python train.py --d_shared_expert=0 --balance_bias=false --init_std_router=0.0164 --tie_embeddings=false --batch_tokens=[32768, 65536] --train_tokens=288400000
Below are experts of layer 6 (counted from 0) of a mixture-of-experts language model. Rows are named router (the router's row for the expert), gate (a neuron's input weights, with its number), up (a neuron's input weights, with its number), down (a neuron's output weights, with its number) and show model dimensions 0-159. Each number is 128 + 24 x the weight over its row's rms, rounded and kept within 0 to 255. Numbers have three digits each.
Before each expert's rows: a language model's description of what the expert responds to. This comes from a sample of Wikipedia text that the model never trained on.

# expert 29
What it handles: Articles and region modifiers. The, in, of, and modifiers like other, various, different, former, United, West, before nouns and place names.
router:065120073095174130152092125103140150162088166133129153146124121135127103122164105074109135103127118127114137121138176152147126099119112166145126179152113088090139144115134131118121151144149125086155140107098115129129131103119116092119116083138095096133168121110160164136122121102144122092112108109147141095088120081135138141123121123115115133180151109141178150124149132124099125140154120129095173105157130128127112150138161154137123165182127125137120086115128098163087126120129100
gate3:119121107124141137114069092121144093117136137128122177133081112134141154122118131136083127120140106090155180134140092101125183149157142131107177133149086139106126112136109124109151099106114142114091146113113114105131126137137067088127121090180129148115133154180130130148151124134134144084159119113136096063073152166128112124147130099103151138105119119110125174128134116158114098113133170170138109112136118110109132117134163106130168131112158123116091129142167141117099142131159114
up3:141149144119119149134117116092141096143116127138124169115101104156113102145092112152131157090158148104135173197129125158144165099098135151128159143129109166113126162126139128110139145151107155122083150138092116134085147114068155121152166102146136165129103161141117136131124155137168133132131111103149145120121140113128138125149112101134136075127116121128112165132159123162103200107115144200097141110120110169121106137149117132151156114144120148089119103147113146153144186144151138
down3:158160162145131121137162120133179124141144121130132099142109134171117106104081121142110140117173134127121125106095077120119111152119094152117151144097144110094062111120097162111132090142117152173099132114162141129137100110138117124162140141153110143118112128119131159093137113130124088139126133095152102161139152136128172096094130106100111141142128126120098100160113107165076186127119161137105132135162151125184157177132128136083139110091109129100151110130181109139103132151127133
gate4:117133109112149104171089156109157167123132147074125128143131093127146102072118155131094127143147146136151122147142114131123169117128124160127131102111120182110130113147164154133078121137132084120063101163120137104125131106149127103105119167172096129142117124122133100073114154109113163095112117068152134133113131137127109137158086146115161156145111103152118129112149138092104172125149116129109132072141118109147125139107164149109139124063117149168133130107134115109133121155151101
up4:068115125135137129123158100149115137130158102157153154093125145129124127140131091127116110106126127124107110110140145162163127111121123086114140168133112082114120162137108119138169085118133150141154120096149124163127157116103175137161140107119109088076170160124120132164140099161117088141145140160126113110139151119126091149110149161159099146141149163085111127108101118159187115139135153155183161156099151123107122147143112130127140124185123116092114118150077086118125114118102104
down4:109118144094095099114120124090135153136161101144107142175098163142086136163138137136152127121109140128138122147139172088118128133113152114154112112147122183187101156153141100130175127144098136142118118128087121122107138161115121158094122122134169138118154114113120103134188116136144144119170154114086126154166104135175154115139128145130136157095101144163147156164169095121141100094152136083119094092139103140121143121136138111139150147121181140134127184174125145103133114131111116
gate5:088098114096137128164082119157095098127145132138125128145103102128128170117140126143153116103124140092123113112127079111125160122100183084122148142140121140154129176155073170127159160092127131132155139120170127127139146121126119132151094114158113175143145159137128127126123143166150118176168125181127123080130144149123096108153150090149089168094113161172151136125139118119117091133094138176158131137128125103094124112150104139166134167150131166132106124128135107119164117142144112
up5:074116088084161106179129155134109117136142132124123137129141128088112121127156132139134110097145125084110139152179108118132184130113143111138126160174111136137168167121122124104123133116151149106154096156116097117164115092108148118153124102159087161118186112092144114128104121147146100169150125138112135065137122159173070138151140127128088138112133123160143137096132128135089116124137149132147153099120145123120108114111162155153122159175115141132117093121147114173091131124157112
down5:099133156135132153044121105108126101118135111135118117189131150099082121127115117123118123089095132163135136106064146093157103112106139157152070103140144089132112119147142105074158086176140106131135133107139136132108111109127120132139110156129128118171138111117130152158089126144073139117196122123156112137145124156134127128085128146134130112157136118056112098129126114167116130130128142122145084133126108133154101110110123123094099118102123147116123151156092134106142119147112135
gate6:141166151117134115175126114073108136112104175144114151125118122121119117110142130116117143114114117130149159137112135146159117113150148152094116160114154140105136182071138137115127146132154165128151115141145189118110200153114087130167118124108117125136111128078143127105096146159066116091108105161102148143103127079134147124130078151147103122132166148158160145175113132136118142083150147082125176154139130118118145124137126140118096125137122121109145156122121099143113094116110095
up6:156109150125104143125136107128122135105107144120135108153090137120121152181140091183089106127124129107147158149118108121115139160137124106094124178129046105167127130122099131112167139119135166104081115149129090078087175149120106107127139164084108126139129141110109158150139125159112135137104142150068153164132129122113135093133125175100135108134170139117140170172122136098136149111145130119117149146159114093122157150153126118161124153107127120143122135154142130109113170143122080
down6:117112103102152107167137162121126158128159096136140093122116194139126140094082127157112107113172130166139146141121097115147123115144094070097126139101106076158178116150132112135122135121186114155145104149161123137129126085155124089135160132148132112105131126080137132127045146087120086113104137111146151127130144134140136130105104119135105144156120141160130108125101140098138111122096128144125148158175110104126152091124161125138107097114134126127140132057123132125130117139122160

# expert 1
What it handles: Sentence-start pronouns and relatives. Subject pronouns and relative words opening a clause after a period or comma, such as It, which, he, who; also common nouns like law, case, power.
router:123181116159097161159146161158133114152134131137128111130157136111160082124144185121131099121138129157141128105136156085144139161121140115139106080120143104132182127134118129092119106121111162121081101133148139146120123138137127107150163175124077134096150149112102113128138116124149150136105125116106116171113119155117135153140162122124115169151091120121089111127136152123164123133154154161126088151109149159086080146167104105118097149113143161130091079092103145165143131163098157
gate2:132156138137141142129112155116142094161121164155087127146143141139124114150085149091133126173112087124153104092090161116111163131102159111155169109150094088135118143155151126142162146134118106134115103120111152134098132120133097166087117104149116116196108165142089104094158108167167137141192162149167146111104116136068120114123146150134135154131118116112117111115125143159118111109138133106141133146086158149162121108146171134179123152116109111124135128149153111124134169107134108
up2:133097099136103142118130101139102154091150111085159131108137122158116143116149112172120105095157163141103122157134081125143107104155115137092104161128139171132121123091078147100106115077139133129154156141132095108132116118126165104161117126114141163057132109117145149152113176108111097095053106137084117149151150105190125116144117125130141105121166159139148134154136128114157144157126096135118137122156107106125156147099084128085151093126151128148131120115114109122131118140116133
down2:153114142177123151156119097106102088106147136094145119106139131152112182120131113130142141070133129165134140143110098126130108104149120132132136106099111126138101126128125109120195124119151103119111172132128142110108109155146103122143151097097116134084107117162135156148141079159149105163100118100083112145138136141121145093162098141102120132090187094128140106130123109136122138129135125107099197143143142135119158148083086139130165116108080140150115085127119106171108138131118082
gate3:140140133143148120126068132161131143147139103143150127091113122141174086104124135134096091164150139146177111102103133136096137112139184154146160127200118108087133114127151143102161093127141098125133131125078161126091139094126151142159148160132107110137120122116117097123146101119106142095113090155128119162140120134170099092113141105144164156117105115122120060096171127128127097142121118109111132123083138157122096134125125121121096189140163154099150129131132148132122142114141162
up3:134115097106123134138139098138186137128148123086130128171159093130121145095152141132136142043166124109055076137141121138145132110110090090101124109151094114131133120152112151136111126138126118146119142103142099156141134130133134087115113107115142102121121123144104113125066112121152138145100166143091118118115107144147137190123164111153127143133138108157095135112121095130186110112142144132151121136154167086107148147149112167146144149063142111120136086130101126130145119144145116
down3:143120154178117121113073122128165127135125130166095124150142167096109123128104131163130174100147091166117125114135109106126127109109078133185150145115121126084118141140158134169134134117138180082137136118132148143163099187106102109140158099131126184141130123118132104144092126129162144126139128120089135119161130166111153140195129140135098104140159106156118120151083093107156093094120114149114119114144172129108136125101135131097110118140127102171146127123129120131100088121132104
gate4:092147129119121155081094104150165117175150165126097124118139106130118146151146178115159112108124140093123135081137129089098106133130163149148139122134143127125141134125112120174130130106114154137129120111098098148109130136135123087149144102180161140133096121154115168146149109129157141119139112141130077104133131178087127151135144097102121166144137068119156131168084129161156110101141113142118093194104170111127098119141141155128111130150127182125116120153157097109111166138152129
up4:134142146100094123100116111155169139154165130123111103129162117118126137134149185154146115096124120119157171073117116099093104162118154142155114100125109120102151101124127095113114156123119166113117110116103116145152129165137126097105132147135135108135114113135101168157138138120141119135110133130065118120132137176093105155119144108105130182151136087125127100135114109199163073084122109121135098160119138104125101131161146160121101141140127179154102160148153120121118187113129146
down4:126153118109130122145106117129143174143161136132099139127164133142162118105168176091074087119123138106140141068097155123123126152141154136165164177126145149089128135154126136125129102142113106159106114131170169123103149134163114124113142109113108109162141135133100099134165119137124160109120128146139144107167141139100166108100155121149153152177131118107128115135122086095145111131151144182100063103156103126132157156170130175085127109129135129114123141117136121121117190129140147
gate5:146161140167120139187135144143122103132152118118122174108149140121127130116140148113153153087133110156124103116129161107156123139100081141145158094144103121137146135136131132177171110125148134115095139187185122108127098161122104120154095159112103101130156138126104120162111144109166157145142132212132103102121125132129126136163160146180142142151097138104116142140129164088164112134148162127124133135085139119095110079126121120120116132123118146123112119123125131163123085170175157
up5:118091150107173107136094083153125146126115138110156138129126120077139138096125144173071165099095120100157126150134181108136122149104111163134097094113123152126119119104160105069129129126132115136120134144120139115133141143181137118149122129110126130059129143112153142119114132141136089136099119139109131143140151138173155129117142104107168130115114144187121095077111063161103123118101137140144143155146138116084115157104141128147164167116146141083118127137142158095138146143093140
down5:128098095148134143096133123124123126146099104095131092144134125148086155121103089147113115075110089189142122124110111155141119129113127111114161143080155111129103123083167123117144113133181142113135164129124147096150096120131107148161157107131123149127145120226110119151111137155143139147104132150089128116093138122116128093158091164144145101165156095096143072142109134131160123106139131116095166100150121130102162116109119176106155141121128121107124133134154101135111153134130115

# expert 34
What it handles: Coordinating and in phrases. The word and or & joining nouns in technical, scientific or institutional prose (approval and support), plus noun-ending pieces like -al, -ment, -ation.
router:138142127130119159107126172147142113122112168103093133104148140153127098149139099160078114111097108087114135113149088109144139102110113130081107087179139153137143127148135157102146155132098139150119136126116088107103146110097140147097143144153139150098170129097117096095121097140079132169130094114129109092117102164117110153149128123103153110117087116112138163157152165105173164098107146163128119120095111140137073097101120117114098130122094148160140093106121157161143146136145113
gate0:154105111083130134157166126150195168081103128109107136132101148141143148085148133142122091136113139121105156159132126173119139138143162148105137131134113150138140112119142124118117165147097138126127134105167069119125157123151148133098144123104107154145138106109159138148138190170126107136155123146128187149152090149089122131123144133166186099131107124148093110169113111130185115068119124154134123142155104106156134162141142131110083114107134146134133123139104101138133158132133165
up0:112094117151142088138109105103113136149119133134154105149135142123144128123074104132159119152163166145173111143108124143143100107159053112131128124127136121101091157143125138118118101122112128124134138112095159171127113130150126133154095150143173111181144139138123122128101103085137138146108133080192120090136122085129103132120099112122102115094130073130148167094116142108075132119141143117106112172136118141129130109120144064111129135148160130120117103154164142144135089147071130
down0:070121129172131106134161118172059119133144128107144103140108068105112099097096124168148097114127131148131174130088123134120155176140158129092124066128151129117124104096122145089109162078136115118070110116135109141151113092115123140119115118117121128123123099116149115173167146163163087142109143124107167118149110125141118120133150134124144141130126153143097088117128082115139124112126168114134100118154117117118108073119129111144104120134120148155097112112107157111129169118139096
gate1:105153182103105126097105101112109155126160140159116123138148161133152103154077119123121140134174115160133127091124142081092094143122139105133133153116136144100127101099115135123142124139162093113100062138091130154161097138101098131123145108104163115117105129157096124111134121140130131121135121096099162110122124076151126135166177138098152127088138121141165121102146108153124115117141114119116109126104108158118169127199139158152129145143161175112108095160125158105139133090103092
up1:126118177084122120145127122091103119159159121165138125177153120115149119135079123143119138132118133163180082089136138096102118166097143117161123133088137130102146126123141088096097132138136137124097080141090097151187087090133159139120110138135144130145106110110124108095142144133130123143112114158158131129149151084131110124130140135103136111096140126151143126094153139184144138100124128089147126169104072124140172142169139145113114097179125185131117137128145148120143146097137121
down1:127117113138068134145149103122151102133149114161151141099118135144084150147140093143119123108161142142069129100134090108109098111135126156122122136148147168080168107138112113175130128140114124120098113092170109120129098112107106106115116111111106116154079087163088142150089146117109118128117090131175097141101161102118142110170092171132160071095142113171103098135102147147128127125135081158114118155116152131133129117145138161151138086128158117109091154133119111143143131139144145
gate2:119081116105145110140170113108123096095173139097123134113153124145121171142095130136074126129105068122161150116097109119159168123137120115102139120142131131114122109149119098130117152076131113111144163098114136081076114095162150146113154146145103143128113115109131126139131107125119163155115087143088135106121143189126124098130125142148140125104100119128129125110105118120171157158101099115105122087150095088120151201153105111073125155087137093120128138114135111120131150103144131
up2:111174123157149155096089144120129124132118124124134134127129115088144078111158099120162135127188166117114100136162143139104104088121123156161126101110126120114123144109140164131155100180149106113115130156144140154180112162099113098124133122133092091119117091156117121085123115126132121103132176101147122140114136100131097168127129094110101109162130132096133124129142130136127126090153137156127153150062171145177114065084173135152132126159136136114138127156104151131124112167127106
down2:096144126165054141097133129147105114108140113138152129128079118120116104100087157146170165158137147153100084132108068133076123130088111139104118101087124115112061111104101128131123108126116142122119127136139140115113128100126147191137151166107131087120127136127166134130163141165150126160135141171143153135103133148075144091148122133124083117155119143134112118137097131136159122119142105078162131111100137138137107099147116120163122134151173144152114114097120125135093151141135132
gate3:115132125159104158114071106136140157139170138121122127154132128136152157145168109150176127128092188139127144136077124139129121112130093137101158158151125141098135140119137134109155146147085129115147113107119106090110125146110122105147132113099155139166176139116118101100102126095154118137135176140086110124119089121139110125139087131164098092126131115143085167117164121077145104133117133182142129157093112120126137123158153094110130068118100143125146091122120139124157071134100164
up3:118111108107172096132148125132117115137055127139114130115149135128106112105099140106095152133130101129140136106159129110112134138101177114156097110072135157157142129139138122129120120094161119145112128167169150158164120101134174165100097130130120126121078142133128154147133149144100137097108073133143100129177165159159154135128148144100181151134136146159153143125105155137106166125120105117107111092174154112131120125097072180109127107147164125111103171131158129142135159121126113
down3:129121181157119114097163089100134105143134115155117180132106153116131101101068156127134136148156093129133153119071121147095082119137153131119168185100138093128102130135143141125122109110175128128124147071106130147132126156109118092132175175142153079124125115129120150116165154161150146124114111092126156097122140159094129117107117149100088125133138075095183113126131158164133114126113141111147123153115103145128136133108159135103157164150123133162126138134119132116126169113121148